config.yaml
num_hidden_layers: 12
hidden_size: 320
n_experts: 24
experts_per_token: 2
d_expert: 240
d_shared_expert: 256
hidden_act: "gelu"
moe_layers: [0, 1, 2, 3, 4, 5, 6, 7, 8, 9, 10, 11]
router_score: "softmax"
normalize_top_k: false
routed_scale: 3.46
balance_loss: 0.00426
balance_bias: false
router_cosine_scale: 14.0
init_std_router: 0.0101
lr_router: 0.00094
num_attention_heads: 5
num_key_value_heads: 5
head_dim: 64
vocab_size: 8192
norm: "rmsnorm"
norm_place: "pre"
norm_eps: 1e-05
positions: "rope"
rope_theta: 10000.0
rope_fraction: 0.5
qk_norm: true
attn_scale: 0.125
tie_word_embeddings: true
parallel_block: false
init: "uniform"
init_std_qkv: 0.0233
init_std_o: 0.0
init_std_up: 0.0233
init_std_down: 0.0
optimizer: "muon_variant"
learning_rate: 0.00783
lr_mult_qkv: 0.7
lr_mult_up: 1.43
beta1: 0.95
lr_head: 0.0146
max_grad_norm: 1.0
warmup_steps: 50
schedule: "cos"
final_lr_fraction: 0.0
batch_tokens: [131072, 262144]
max_seq_len: 256
doc_mask: false
train_tokens: 709200000
max_steps: 3737
dataset: "wikipedia_en"
Below are experts of layer 7 (counted from 0) of a mixture-of-experts language model. Rows are named router (the router's row for the expert) and show model dimensions 80-119. Each number is 128 + 24 x the weight over its row's rms, rounded and kept within 0 to 255.
After each expert's rows: a language model's description of what the expert responds to; "mostly gets" lists some tokens that are sent to it at least half of the time. This comes from a sample of Wikipedia text that the model never trained on.

# expert 23
router [136 120 132 143 158  95  98 125 166 103 144 123  94 175 132 141 130 114 118 119 121 137 158  92 157 147 115 140 160 107  91 132 138 142  85 112 101 110  64 139]
It responds to: Word-start stems
mostly gets: " co", " car", " con", " comp", " pro", " man"

# expert 7
router [122  74 151 111 117 148 152 130 174 109 144 140  95 142 145 114 168 115 155 103 122 108 116 103 134 160 146 140 175 143 119 151 143  93 117 144 129 105 122  83]
It responds to: Spaces before values
mostly gets: " \"", " ", " “", " $\\", " $", " neuro"

# expert 4
router [106 106 120 146 131 123 165 116  99 118 138 140 122 152  86 186  85 104 144 124 150 159  86 195 131 130 180 162 168 122 136 157 129 113 112 113 143 126  82  83]
It responds to: Prepositions and connectives
mostly gets: " as", " to", " with", " into", " became", " where"

# expert 18
router [ 89 168 152 115  95 118 130 127 119 153 133 154 126 141 121 129 132 135 104 166 136  94 122 133 117  80 124  96 146 106 148 117 106 117 169 163 135 136 107 155]
It responds to: Plural s, fragments
mostly gets: "s", "des", "ces", "ins", "rs", "ts"

# expert 20
router [136 116 100 112 155 115 143 146 121 118 147 107 112 109 108  99 161 147 124 151  90 109 142 149 110 143 120 158 106 123 150 104 147 149 102 112 120  96  67 135]
It responds to: East Asian romanization
mostly gets: " China", "Z", " Chinese", "Ch", " Ch", " Kim"

# expert 11
router [139 159 149 131  89 106 137 106  96 136 115 118 144 113 131 118 186 148  82 148 123 120 154 138 167 102  74 121 159 145  99 107 148 126 167 136 104 103 137 134]
It responds to: Digits and number words
mostly gets: " million", " six", " eight", " seven", " four", " mm"

# expert 21
router [164 132 115 144 114 153 131 126 129 132 134 157 142 154 114 113 116 109 142 174 140 147 117 126  96 127 120 154 137 143 109  79 122 150 140 115 130 140 140 127]
It responds to: List and table markers
mostly gets: "|", "=", " Coordinates", " AUS", " •", " Genus"

# expert 5
router [129 103 139 121  92 120 150 117 135  92 123 116 110 132 142 127 157 104 150 100 150 159 151 136 131 148 130 122 112 124 171 107 124 131 143 113 105 105  97 117]
It responds to: Initial capital fragments
mostly gets: " E", " I", " Me", " A", " Ha", " Re"

# expert 10
router [ 82 157 117 123 137 103 135 137 112 157 175 161 140  75 147 177  93 124 125 139 159 138 137 109 173 145 174 132 140 131 143 142 126 106 136 105  93 150 119 120]
It responds to: Mid-word vowel pieces
mostly gets: "e", "it", "t", "et", " James", "ae"

# expert 17
router [106 154 104 157 122 101  60 169 144 132 118 144 167 123 142 109  98 122 115 149 127 126 107 138 121 128 137 124 143 105 156 112 138 119 155 142 160 154 144  90]
It responds to: Mid-word syllables
mostly gets: "ow", "ight", "ack", "act", "tch", " Preced"

# expert 3
router [127 116 120 116  97 169 133 130 142 156 138 113 125 118 134 129 128 105  89  96  89  97 150  91 100 123 159 151 121 126 112 133 111 172 138 134 134 128 128 117]
It responds to: Line breaks, headings
mostly gets: "==", " ==", "====", "===", " ===", "\n"

# expert 16
router [122 111 101 142 136 102 124 119 106 125 121 107 117 105 146 147 121 173 123 152 141 104 136 115 110 156 103 108 119 116 100 134 115  95 129  93  91 134 202 137]
It responds to: Romance name accents
mostly gets: "á", "é", "ó", " Jean", "í", " BRA"

# expert 1
router [158 109 137 112 163 132 141 113 128 121  99 112 112 158 125 126 126 110 120  92 148 146 153 116 145 140 141 108  92  83 145 100 153 108 127 136 148 151 115 153]
It responds to: Proper-name title words
mostly gets: " United", " American", " New", " John", " University", " World"

# expert 9
router [128 136 147 136 137 134 124  98 106 114 128 145 135 112 109 119 121 115 190 133 168 161 116 100 125  92 108 119 137 139 122  97 102  91 121 115 130 144 143 147]
It responds to: Abbreviation periods, No
mostly gets: "°", " U", " St", " No", "U", " c"

# expert 22
router [152 112 131 107 162 101 105 109 119 103 118 120 143 188 145 118 115 134 110  85 114 128 134 119 149 121 116 119 152 136 131 141 166 128 153 156 119 132 131 101]
It responds to: Determiners and modifiers
mostly gets: " his", " their", " her", " its", " an", " this"

# expert 0
router [187 125 127 144 124 161 121  96 121 105 121  91 132  92  96  91 168  88 138 134 135 126 118 126 125 103 129 127 113 168  94 132 127 153  94 122 132 134 141 115]
It responds to: Category head nouns
mostly gets: " album", "idae", " district", " village", " film", " politician"

# expert 8
router [145  94 148 120 198 111 157 156 125 101 103 125 101 175 136 168 101 187 151 120 136 112 104 157 139 125 131 156  44 164 146 135 120 120 134 102 117 125 131 108]
It responds to: Sentence-opening prepositions; CJK
mostly gets: " In", "In", " At", " On", " As", " For"

# expert 14
router [ 97 112 184 122 113 150 141 126 137 153 134 148  91 113 123 142 117 150 148 144 124 154  95 136  98 135  92  83 153 130 124 127 136 128 108 150 138 158 106 133]
It responds to: Copulas and auxiliaries
mostly gets: " was", " is", " be", " were", " are", " not"

# expert 2
router [117 114 141 144 132 132 139 142 109 158 124 124 171 160 166 133  90 123 122 106 144 136 140 122 153 127 138 135 114 145 135 133  84 144 128 125 133 124 178 146]
It responds to: Mid-name syllables
mostly gets: "van", "mb", "mp", "mber", "bil", "gon"

# expert 6
router [150 102 117 142 138 181 121 124 112 116 125  96 125 116  86 114 110 134 132  95 107 149 122 129 127 127 119 133  89 115  84 120 145 127 129 122  96 135 141 120]
It responds to: Section and table headers
mostly gets: " information", " history", " Date", " election", " points", " season"

# expert 15
router [129 142 123 120 128 144 122 124 112 128 144 153 152 114  81 127 132 135 147 116 143 170 120 123 120 134 170 165 128 137 112 164 140 133 112 167 116 120 175 164]
It responds to: Commas and months
mostly gets: " September", " November", " February", "),", " April", " December"

# expert 13
router [111  91 139 136 128 115 118  99 173 113 156 142 117 148 140 137 151  85  89 125 121  78 158 116 114 122 133  93 166 186 103 139 148 121 121 145 129 101 112 157]
It responds to: Years and race distances
mostly gets: " km", "0", " gold", "^{", " million", "^"

# expert 19
router [159 182 116 118  74 137  93 184 145 104 139 108 151  99 137 102 181 132 126 120 102 115 124 171 112 116  87 112  99 118 116 108 132 118 121  92 137 106 133 158]
It responds to: Ordinals and short fragments
mostly gets: "th", " third", "Th", " fourth", " Third", "rd"